Experts of a small language model: 186M parameters, a variant of Adam for the experts.
Below are experts of layer 5 (counted from 0) of a mixture-of-experts language model. Rows are named router (the router's row for the expert) and show model dimensions 256-511. Each number is 500 + 40 x the weight over its row's rms, rounded and kept within 0 to 999. Numbers have three digits each.
After each expert's rows: a language model's description of what the expert responds to; "mostly gets" lists some tokens that are sent to it at least half of the time. This comes from a sample of Wikipedia text that the model never trained on.

# expert 37
router:509536529513547439466483522527485483446529503493500488495493522533516507533491516467516541480551495475509477465483574451620589470534459452512515453514497481530479454444524526476451482464522481542481468603527416480497483485484487507554521518531534581483501522490526548423500559493465504499438488530403445489473556449528558466475497413507520526410456501540461602436505463462483477474440528517484472515481466520455561452578503491557435451616491476510537511486500507508454481507538476476492499496481532420551447510481500499489489551482510492444507461485547504492445509522530551492467470424463445573520527514442501544512480485493520518519604504525441483484462530482530497556501489467497451486504436466520508490444506348468495509472441488495542457495542528466487560493439522
It responds to: Capital name starts. Single capital letters and opening pieces of capitalized proper names, such as B, K, New, Guz, Gor, Lab.
mostly gets: " T", " B", " W", " P", " G", " C"

# expert 51
router:494573471490490448552548502432486441479490542591511423531543474507453517553444581448497449513464467480495523467500500484510453557510527505477505447454487558531581517480474539512435431480431451445518483594574472451434483488484537434435457495511541562478521425509505519516493574469514557472554530437492559511472455482495535443518550498494568523491483545475566499513459544481457456501488460484545464508479537526552474494566598465495446474433490596462477517466481572493452487566581448436468492540493578473522431505474516496546501523513482522447532507512528524490476573526481506443487457445509498535443574400531503433446540530545444430480431500558486564525484454559485518469449471501558463523531578466523453479503542427458548491519465516537530552497521528570551516534486476
It responds to: Institution name words. Words inside organization and place names, such as University, National, Party, State, League, often after the or of.
mostly gets: " National", " University", " American", " World", " School", " League"

# expert 61
router:523511477463474514458438496458540465484457434484511468546503534555483536550482492535549477481547485424480492527486514531568500423487485451535462590491505611407487420510536534486458454439488551531508406523538449431560469565513494503494522493573548419508522560528536541483543520548539478405444407529580529507523425560549542521534486535408500507398476539496459548558496533505542473537531464555550531511463520500562472472511440530462542461475508462516498479569536549474499549423470489454545562539516526466464525581470519555420510507521521510446478484533507480482529514540477565475507498468444441496509561480440480551508529460506540522510462501469414506473498419478485482603507490532438415459498537529597482458568536454482536523553484492503535478551516500504510569517485502
It responds to: Linking verbs, closing quotes. Forms of be and have plus as, also, which after subjects, such as was, is, were, and closing quotation marks after titles.
mostly gets: " is", " was", " as", "\"", " were", " are"

# expert 53
router:481486473506519462463492550490503504529512559418475525477485570480516496584482535433518521514492480449544444438444544589502536484529420470474548469508505562593570546574528526443492542510488481496470552515571469475450494509548486447455511473518547543517474546472515505486600532481445531518516419497458514435454539616515531532492524463459509474522456477480480498445480516424520510524468502512524436479531494478517440481526533453549470471483481501466495546503480526453445522536516540446514477540508466545485438525577537516484440546524561578491564466504483433489531535530458519513572473460472489488469488438560522484503524518489503493463547480515429539530453526504523517513492502494462490597455463517493424608472479438422517470525498596572527460544617463522512535471471560
It responds to: Mid-word pieces. Middle and end pieces of rare names, taxa and technical terms, such as Esper-anza, clomif-ene, Hell-en-istic, Dwar-ak-ish.
mostly gets: "iv", "ment", "les", "int", "ology", "od"

# expert 35
router:513499528568548479446464479501474499480480499536493436478485503505475476512505539528518511476558521447518481459464558483621610492511465458520525439456540491597484513475507538478465502475498481577482448518490479489515481451487494499512532541537544572494509518515489563460538548509500450495456480490395439515495583455536527489479479465540540533444487493541479595437540508477542461522468518530543474502496480528487559494507456438535458425612488529503524488499515523509476512518538477425510504531483523468571492575490498485501490553479482494440506499525556551452484527493560493499474509379451440581518490497430476519487513467502464516506570528541461516440474487454563521531466491499494503562491494470524556479366479373490536526440446512505533427503556543491484589508433486
It responds to: Capitalized word openings. Capital-letter first pieces of names or sentence-initial words like In, On, Bour-, By-, Nob-, usually foreign or uncommon names.
mostly gets: " In", " R", " P", " F", " T", " B"

# expert 9
router:466514464473439439453473491422461562489550535416482467522485505523402496554509514436415490459565550530529533492520514550504532529473497452532515490530501484473447536524466555497489537411500523497517540547526525475526490512511530506539487450528486429547480485485563530463497428405428515432462411486471491499448522550544564518450514540470519532435479535484480498449536488443439509450514462532505489410562529462493517443481445517485557450450550559523535508523549458439592518500551550460456549538515516448500540533496487485515436570521505566473476503527556474577462478471455536479447482462539465496522511486534494508447484542464488464465535511505531528418463544488577516504461488548459562556530550514570557499496494446500515512521449431537532427513508528484447503476496469
It responds to: Prepositions after verbs. Prepositions like in, with, at, into, during after verbs such as was or were, and occasional reporting verbs like praised, saw, called.
mostly gets: " in", " at", " In", " with", " into", "In"

# expert 33
router:499518512457486451448519440528493468524486573457489494491505518516545508499468515515474454492444556494482487511495496538528547501489505514503430485485452492529416509445480497510473424487492541456568480482456477523492427520519553552468476537564597491441506462532475488458500497438486483479500483528505591469483524473455459544500471485538437530437502503553466541545475498551458503469549455484500542507511539540513541512535578472573555584533507538463477489430490527502555463495445512473560470527536473463502526471516488446479464461542468513549521490525555482541483504553537504423506557432508533435540438503534561462471527562475563522484585420455478488469575474523479490492544461391502473557544520420467548483438525522542574427473568481565474456560587556482525490475505543
It responds to: Table numbers and articles. Numbers and blank cells in tables after a pipe, the article a, and consonant-cluster fragments like str in demonstrate.
mostly gets: " a", " ", " 0", " 1", " 6", " 3"

# expert 42
router:440523532530416470547514462457521447442492492550494436453506563488430547567491487472480494509425502458509498536478431507496523534492538513474446490467450478562528554549507487487523569512565460469520561541503561494515463493547500471482508538558482523531484529505491549496463502492442480453517593558500525503502501501539505508527578467599507499442524517562478567569471475531462497550542451473463469511457469505494482464515488453553501515568526548459515498501461441492539475515515493426510536520442515442498490469526552426537471531520509555480603410557516521486516506518496535518536512493403520517533521508490451538495500461483562476517533536579419525490541503487490523497514583505479515564534435488467444519407520458532480495423487456484418498491489480530455490402480455
It responds to: Conjunctions, ordinals and coordinates. The word and, ordinals like first, second, next, and minutes or seconds in geographic coordinates like 43°57′N.
mostly gets: " first", " second", " each", " following", " First", " third"

# expert 1
router:528538491483568473516508507511500503475506584460455506507590458451508463542517546497535519501483482465541489412571636553528494506523489439508559488488514506507537459412483567448516484555497526517469518565470470543446504561546435490471518517483541496467514424504476554372545488539543497438465428516431520495500487499521536456532498501548484536570479501498473529482449462503526533520563532472530470478474490541493491431538542486516457516509498437492505505570528548552529544441466507471568497497489442500524430537474464529546463417480501483497482467452504456518511468514536515519478497562567448506505492481501455523464454465569521492529512444524500504484454495578547473483520498490499515548454506487457520536543562510534422482515437552514503443496528532469569513439513476
It responds to: Mid-word name fragments. Short inner or final word pieces of foreign names and rare words, such as i, in, xi in Kangxi, Vouni, Rathin.
mostly gets: "i", "g", "in", "z", "í", "ba"

# expert 14
router:558477500449562499479513542523512538537451500524483567555519461421495536576470507570423530482501493575452429527581447447515552514420531490543453461548541470449402540550488482493520620529426422479518514452498470538475456484464478526467507529458495434558476449488443572541468470482488457516528522484546546474568469443460483485455470472511541519494421582469454525422503433460570530503543600437554587508499463552485516513500530471466509552605488515474500471504461620542505470462528500452509494389442498505518508564479525474504525513480475518504521517506537549502512513543566541455479520467481536438462515527561484562533488437532544553405458538486516514535551549475547477556488498404587603489393517479472424504497451562501497535514534503487548517526453476528542519439529469
It responds to: Numbers, ranges, modals. Digits in scores, times and year ranges like 1999-2003, plus modal verbs such as would, can, should after a subject.
mostly gets: " to", "/", " can", " would", " (18", " 21"

# expert 24
router:522506465516457473554445541502501498467491479481478475536477520520478484556482485461562469459493473477415542501478563457535474480475525472506507520549451538500557492536535459529489483476470483492531480540467460484388479453451548565480468505521499512502509476528465469546516577537468515522466515465507483522503486565582591522495487437528519481518445489492514561516466534384508506477552473456509549531533492452472493473512470492482482457524559534519502574492477474462457553527489458457434488541425517510464494517534488508430437590509530486432444489533525424504511466466462530531490472429465471499484524515517429514500579485464463521533552555490476589509511483423454493458536497465546481538452491509511510505482530543515449507526451510491525544537558419520502472522548526
It responds to: Adverbs and participles. Adverbs and function words inside verb phrases, especially -ly adverbs like completely, extensively, plus also, not, been, first.
mostly gets: " not", " first", " also", " been", " time", " only"

# expert 60
router:466453438543482493524456483529486508572466557442602409518580509539464462504514600503531483518485501495490508462413514473500530497524550459556544518431496524463582488456485504497479551525475486512518572587571484489499458501509515454476507481510506485546519423528490609489463556527534470434489468498536480572428494515475521480532489439487418494457541545457487456491544488488537454523454528538442511570548478527553493450566540487383507431495513503489507556516568454430468448504533514530433473543504519509464488530541518484457493460436487472442473447498521479564525493482458502477518579478500438546478523544489443464556543536550420443494519468505482532552464436530482523419496524443503463503498475542534545533531539573501480419518454518492541455511504565418502560459525469
It responds to: Concrete common nouns. Everyday nouns and adjectives in running text after the or a, such as side, water, game, clothing, plant, main.
mostly gets: " side", " water", " military", " line", " white", " game"

# expert 62
router:505523480547486541549469505498584447547560464429472511446513487487575477458513527499539566516516541473484494443525494488531467528490527466511498516539513494458570489581490484497443469446440538470477567457432530509465583431493507464540538540483512497507503534510474437497481502535476483453469444530534455444477421439509533423559470497464539479533485547481591513488512456511541449415496469541513455516501563485489488565540527485522524506457515498475446433534452498528493432518493522462466470538520558455463600518483535525505533525425489429495497536475484534545430529460507426508520456542521528563498488493516576479482517482499528539538371490458574497507493555469556468444509531450544428521563510549477437493527547560514431496456550496514485476459460524486499560508616519
It responds to: Roles, countries, abbreviations. Role and country words in tables and credits, such as USA, President, director, starring, researchers, plus capital-letter pieces of abbreviations.
mostly gets: " USA", " President", " US", " part", " president", " members"

# expert 31
router:515539534559505481546517528556494424433530543544551548455502471461564508558444554488506499480429493434585493546544502491404450532533537523552464461492426581592548576525490506508534496495514465518480478479529470525484561566462492440534476552474524567479517493564498549460457527557603517444489502535475527475529463561462530518499512520437488502497473489476557501472510415480453499493545412425456508447405519527424456504473450475488491403495560517467535519503477550526500490506443439422529537506420502504499439479450512486512465486570533470510487521543462462470498574473541555410542469535497482522511539437504548434513466519494537562479550501549506476500427465500489491535480551565534549537504575480470459449568535432454457499559474500496493448481466484537545529524529496
It responds to: Nationality and country words. Nationality, country and place words and their pieces, such as United, American, Danish, Soviet, World, and Indic-script bytes.
mostly gets: " United", " American", " Al", "ian", " World", " South"

# expert 10
router:440476501567510423524516437524491519476457464507535422601518539489499530516486445478491522468506455511486503464502588459445582531532497535516550477510591526499488419503499436535536567504425522501537462493492457472437494497535515527444524486465505517478465474521529527466507481454539523442468500481495438592425544464557497490402495517535478516524507458503417542449504551468512500591441528434535476459479460510496531522466442524467493489550525576524558480527506536524529531497435420453541496518557541506569511541521532533524474484427483504488512514472564462447493498499539523543493485518527462575534467514480560542511511487511480381528523518454382514494527476481480486553485471471494541544559562509413532503428556416458503463498503449540524521513473480541487456500485482
It responds to: Word-initial fragments. First short piece of a longer word split into parts, often after the or a, e.g. Ch, sk(yscrapers), ret(inal), Sp(aniard).
mostly gets: " f", " b", " Ch", " d", " c", " s"

# expert 22
router:446500482525491485496486508480470528501483519526530422544471525458476505500487590488516480492456463549510521410440543509556462524475501456440579523462442510523585535541469530527440558439452528511490558534606513444494470481531497467495494504457496524493504507559450564522439501445534465543491431499484572462444525485530457464507510527532469491442457527518478502551515491496500488515454560511487430552479465523484411450588547494478468410466499512501470531553530466461452478502523484412453484514517548484536496534471505594524540525505516486443515453569500531495485529454545514534499538488547531479481525451496486465529510600532465416490512438481477523535494497447517511422503472446470472523477524561546511496453499482435454493496498482510520511493592533517489543462578443
It responds to: Common topic nouns. Ordinary content nouns and adjectives naming a subject or field after the or a, e.g. game, city, population, music, traffic.
mostly gets: " game", " city", " information", " Total", " music", " football"

# expert 38
router:498483572495552419512483469486457427515465516480495408526486514470466509583469524459536421452503475459461543455459504545583595520481459436494492522462468525495538493479528524496452482458493495528510527523548457429468426477496563473514542484571408515486474568512540498481499520496493487526429493468483545570519529515560543474491512502512506466413442519524522547459602501476534431508495456501493516537500434490474431449497526490482459451520494544507503514544449481512452490467607481422485505538492475462489500535514525487490464522544522525439500493526544454500508489497555457501415428528433450492520504450501490489450545473516506462558502547502415514531524497487493528508460515464443404524476555456652427609497540424499549491505436462514549431516546514540498549472478478
It responds to: Sentence-linking function words. Function words joining clauses or starting sentences in running prose, such as and, which, that, The, he, It.
mostly gets: " and", " which", " have", " who", " that", " as"

# expert 0
router:504590500566471468582430478498470485536449419481485491511538526421459575519495503504568528465533554425501601445425503472501498479486566492529490464503546552515555449509476542466486479561498460479565458550471507408441524525487560486468544526508509564516439518576543524502500497456440578476470493526497495465495557444585549564503462472490542479462456490478475509513629448470512526505440439490454484472528428471447553404482422447530452497390469505542481479503534494468497489454577473499472588549526512465468499504538466495512410519519518467483482415511549491592518533495563487508451485481508434532486515452511477482424512472524519470495491496482461455479436456540492502469506479425493483573458467557608479577488519464521523491537468454482476523517502527557459458531484503
It responds to: Determiners and quantifiers. Articles and prenominal modifiers starting a noun phrase, mostly "the", plus numbers and adjectives like other, new, two, several.
mostly gets: " the", " other", " new", " two", " three", " many"

# expert 2
router:443492475471458445505537591511505461490506467459477514492472494462499466502457529508533509499488520493532479451457541549463488484546424479507554500521545572598576482526505526535486568573493504542451468479565446587443506473538480472487461486564457576520534584507537557437595512514441494469493449530478418470463489521505538518560482494447546488505521527471561444445547519485512457493481445458536458513529448488496467493480474488535417475455535448487511563561492542575446527541436508471524559495482526587484498551588456462482435475543540506489532480455532469494544440423516438477552488529471404487523537483467432508481474451571533480520458493552467603510452483543498558482567518490431458520508516504488464512489474490444455495486491511593508441521554469501508477438552547
It responds to: Personal names and endings. Common given names and the later pieces of foreign names and words, such as David, Robert, Jean-Cla|ude, Corn|elia, Malag|asy.
mostly gets: " David", " Robert", " Michael", " Paul", " Charles", " Richard"

# expert 27
router:528514524514576571513439546503499488533503479485549522478459531490531486515535527439504498486482499530467517508428475532464499495571467500522539473465453463422514524525488544569509566507489496535449488514582526448471461565492482468484536546452452513495475465503560538432433489497471542525487540505403504561515544543530518520521548440461503487520416431460449446526518508446447449576488441488491577522454420508474509505608471529532476499480558524498575529494583518497609489512496488528500448472477484543511476539501513522515522497486499464488480338485475532493436502526480465527494445493496485504479490443501455447501489522473502530456497508441452488496522513507502531487416518501542498484475514540525492512480553493541442514564524471567496536515511567485553523601468494
It responds to: Place-name starters, foreign fragments. First words of compound place names like United, New, South, San, and pieces of foreign names or non-Latin characters.
mostly gets: " United", " New", " South", " North", " High", " West"

# expert 18
router:459562490514487485570518514459492463541492540516528481501563500509450475501450523532537512467554471486501474407489556465517560526473499452470601479524566498552557550454436552466423576452522447532462472551517500491523483502472544511548434492535459493483519512537522538499471552511466483471469430474486517488407525527521553449509521473534484412508500557490502505488498494491537522526539565481465431538436444554547523476591602520473495391476583499470496565595516449419487534479578523465418469559541534510480556499539539531465490480476546512449445454531526465553475573473458504531484515474456446549483549484517443477508480470518430453513399475528510486506496484480506507446477492408483518506479499556528499503524542520464500523528432486531575453532525541488476526504537434
It responds to: Common-noun heads. Nouns and adjectives ending noun phrases after the or a, such as high, top, League, TV, Base, education.
mostly gets: " high", " Best", " Academy", " education", " top", " well"

# expert 39
router:500492485494542514462541467494493474520488475559481471499490504432477550542504573515510445494467485485511461532461432559454554509491492482579459550517534530443499493512463471518563436521509464485473550497519459464421516441446509553489499536541444516512484450455516557584528529530456487542470585476483570486522474488497568535507468508491521451445398531494506567545523489478515509539534424485524482488500477478450516563467523537490493401511492468553437555480483482472447480538545504443477585419491514452505539493470582479524465577526526551488548540568533445488516490478502508541461451540446502471445548486506499552501478433465582396523563576465464492499503556469449480535450559433493499460593407457503492546579561499556534452473508545470506482468489526503520530403454455
It responds to: List markers and conjunctions. Line-starting dashes and pipes in lists and tables, and clause words like but, after, when, while, until.
mostly gets: "|", " but", " after", " /", " January", " when"

# expert 43
router:477520495489466537440455608449508544498489509537495616485489435442474493527489556531518526485515457457534499504512547580505527440483551477539445524508570502504453588492505509474513496440469491515516394493409464519557450474518503537515462454511475492531544458459525546528490502428488532520461491502521492464456449484507535486431595555447502466486560409577471515461539524438428485485502541541489509528502568522459560427487464540455552448502538523478523493548502527560509571449535519483463584531534543493502466514451516562528498535519455529498459490467555515552461532513572477437500565428483581525577514457458464454500515573498476467443489439545503510507529548484543486476507474539503445583516580548521532512489547469452465467510490501472527460534492537564520466515491488
It responds to: Numbers and past participles. Digits and years in tables and date ranges, such as 19|09, 1977, plus past-tense verbs like used, made, known, won.
mostly gets: " used", " made", " known", " won", " played", " named"

# expert 6
router:482509542462572468437461521569525547522424577602565481604549463584497531450504444582493507509510515559456510521472535464458544542497484464491499492539526508470455533510439498523540569483473513564520437467537495509564474538522490514459534471463496532445436531516514455490476500502634488517465577478512498568484490517545503495474505508566461537474496459507437481454477484507427489502521468475475517468546559469484472541516505520486535547516491599502563488513552545511551512505495461552445489464537540458608506496490537509475548462500477540482512521484452563447473590508503533507467503530550498443529440520475526451496474458574541421568539501480465533512565392533502497519465474490476562509472514413391535528478547409499532537546522459506510558501498544526469399469493425
It responds to: Word-initial fragments. First pieces of split words, single capital letters and opening brackets or quotes, such as ev(olve), scen(ario), Al(van), "(".
mostly gets: " (", " E", " O", " de", " f", " b"

# expert 7
router:425473535448521426494482545471494466510539578448487460535462572495488497572457569526482477480483512449569488440449525533517552455489424478496496512495523523575572519494526532501479557462507510510505512539589453488473488483530456407443545470517523565501522508496535553426613590470462464500513477518437487487436561549521525525542522460490514542480498517498505513458507496442507490561476510515520488506506483451522523471512514455535393431493552482462528564498472471540464497497522538477523515566530496508519487547570481462477435481533581561471520464541522442471580450506501514498561443496519442540479500471470486558438509481539517445561507455524469545488505487494513511478515474485425504590539509473459465533496478386496525463493487519579546477498610516500511543466467523
It responds to: Word-final name pieces. Ending or middle pieces of foreign names and words, often in species lists and tables, such as ane, esi, ogo, ël.
mostly gets: "ane", "be", "ts", "me", "my", "ank"

# expert 46
router:496544441492465572582482498456475509526582545514534495573589519541554430468487521536473565475510496494533481477525463474541497461484503468501478463471514469506495489519488470445476535449448561467544442511478520566557527545478483500555466490567507449503561507479477484419516484542545510439427476496536435484470446608445503429544518485588495508493613526492541445521543434555481517511500514552451485529474515469450519443480467515494503447542524496483466575543510486490476450482475514464485470565566492532502548463522535447441520506492468522483518512523509520544496527463488508484499517447481401486580479527530479499564512452566477477494471530508504520462493547490554446441497516445544459458496542588537497531576472522463448504473517568503456494501473538483523484491551518
It responds to: Verbs, roles, line ends. Content verbs and role nouns after he, she, to or the, e.g. found, locate, wrote, President, plus some line breaks.
mostly gets: "°W", "°E", " found", " center", " president", " run"

# expert 56
router:482533548521415514537505498370464435458481464535483397452531565458451537552466517500532474533531456496469454506508538497528474486524418499500518473474426437486562481543523483480486559483500503489514565571532459456461481483457468450426508500538426509497470446478528490528517528448457521518506606547510512510471483502552489545507559471543520495450481543534505489517515493409460459499467473478510539491524429501472516538516524466539451473530527555506513519414502442457446509544608523460494453547493504445476490495508493520496556572500542530499542505532482451483536569516486552544481526413477464500454526494548518522472578528487517513553505527570461556473509547467512564478501506414450522544533514503492515501388441469486571462441475467512521490510507482467451476449527441
It responds to: Common nouns, heads. Head nouns ending a noun phrase, such as group, series, species, work, Committee, gauge, plus is, has and == heading marks.
mostly gets: " group", " series", " species", " work", " =", " %"

# expert 25
router:417474563496534476477481547499528554452495483395532464514491548513506528527494552498466476527453451491567497557498570590516523473534520491511506484494535551447524462571548457468493516517437509476518463554485506480491479480522502505524441490507529519489527533486504579472528505544442581480486442503484534447482490543466508484510481535446458537525509449504491540448499431525503478519450534484524457426492452421516423466506515528501455489516497556532492560486523573587482521485443553483495552573530490537454421486551473544494452488500518487544484491509506439490474458484481469536522493478530505495501527453555505469444446494532488518439525531484534519477407517496536560474490462423533441476503420512482468495460482494494456517596492488541550492555524505487462465465526526
It responds to: Gold and odd pieces. The words Gold and gold in medal tables, plus mid-word letters and non-Latin byte pieces in foreign names, such as re, st, ó.
mostly gets: " Grand", ".5", " Gold", " gold", "-f", "_"

# expert 20
router:524443558528458475498431445443470509511509489485475434525498532499479482571531543483542480500489564468476527478459563520525560558536501429522541441523525533471528498506543552464446557496514465513544543570528465409499435478503570503427536494509433537496457503530560523505506541502460495481394452495465485508455507489535578515492483437480505495373481550496459528435556495456513458534482536514485542395524429534496501512511514462528444442501556522582516525505469480481467518487536519435462532538486511414510488496563521551500458546537519518467468432528567457521474552491501472525376503414476456532486547436489490500410512499541491468530547505520423542493490507517515546521462475489436497527508518476668496500454510428470551530441430461584528499484510521486481541488478462
It responds to: Prepositions after nouns/verbs. Prepositions such as of, in, for, by, with, on, from that link a preceding noun or verb, plus table pipes.
mostly gets: " for", " by", " with", " at", " on", " of"

# expert 55
router:493503494502468482533448484486496553452488495496555521580500570464509566536507509495506475523519405547501539449475522453535435529456459496515486483471480490375480491499459469545502578462465521439442529553458511487459491481552546498457512459448464465480496522556521501506470428464468544456490459530549503481473468558589545490469510548520417491548483457491464521520492479569578541450547467466452497540541432477547454523486477593427481459468518521493505485585472452501503554497425505452453527499450528460542487543528436534502437482482541569447489462510607581467455479436452441531476482501531499563502485498481530496544523501552522486536510469506446517459563447446433483394412503438554535462530462461533475491549470479500405510529542494505530495527545440504488463456447495
It responds to: Adverbs and descriptive adjectives. Adverbs, modals and evaluative adjectives in running prose, such as well, could, just, happy, aware, positive, finally.
mostly gets: " well", " public", " un", " form", " just", " could"

# expert 45
router:477529462469485468498535469504503481525474501511507418490522533519458528471502552549526553465485565565522460497541479491541517543473504465449571462527473535499533487523482511504476572496501523470545493484494466554474532457505502514558477489492578539464468477508477460469599522433470494560462551508518553521458499531453528534496531426517503395517551503476501473569493499516490442541555536564508414558539447459560469528452549483536530487454520588489439499443504507464471499555504444536510459526567488501521534584513527513423524473458470527541441535459520541463489555514541450454539508512476452466487507482425490514533454502510438468446526482419536510491495540550448451429524475604486577427470493513511406586491554459479499457531481580527480503469524537498571526378449517
It responds to: Names and "the". The word the and capitalized first names, titles or colors starting proper names, such as David, King, Red, in tables and credits.
mostly gets: " David", " King", " George", " James", " Red", " Green"

# expert 21
router:547454477547427409508473566468459487533487557505476472522500540485531392551476555454505495506499493472536537548452544564480491488509487538586439469526535579523539549509530514464451497519515593502459484475517475470551512498484504453484453454533512540541587533511515566505509503550442588515515459515477389520519465565516477515589472560424508493474476518512553471427554444520571472482449492493516497443529515513507454457496511438548498481425539483500431483474470492512416516523469562416516523543527488524460420495564498479474451497574519469532512528501517454489487526480477490489495467454489459504530516473431486472448445526536471514419447536520466525514421517572492509438495510435480446515514492461538470468526539472491460504525503518616524495506494492531517518453537537
It responds to: Suffixes and nationality adjectives. Word-ending suffixes such as -ed, -ing, -ent, -ure, -ous, and adjectives like American, German, International, plus States after United.
mostly gets: " International", " States", " German", " French", " public", "ical"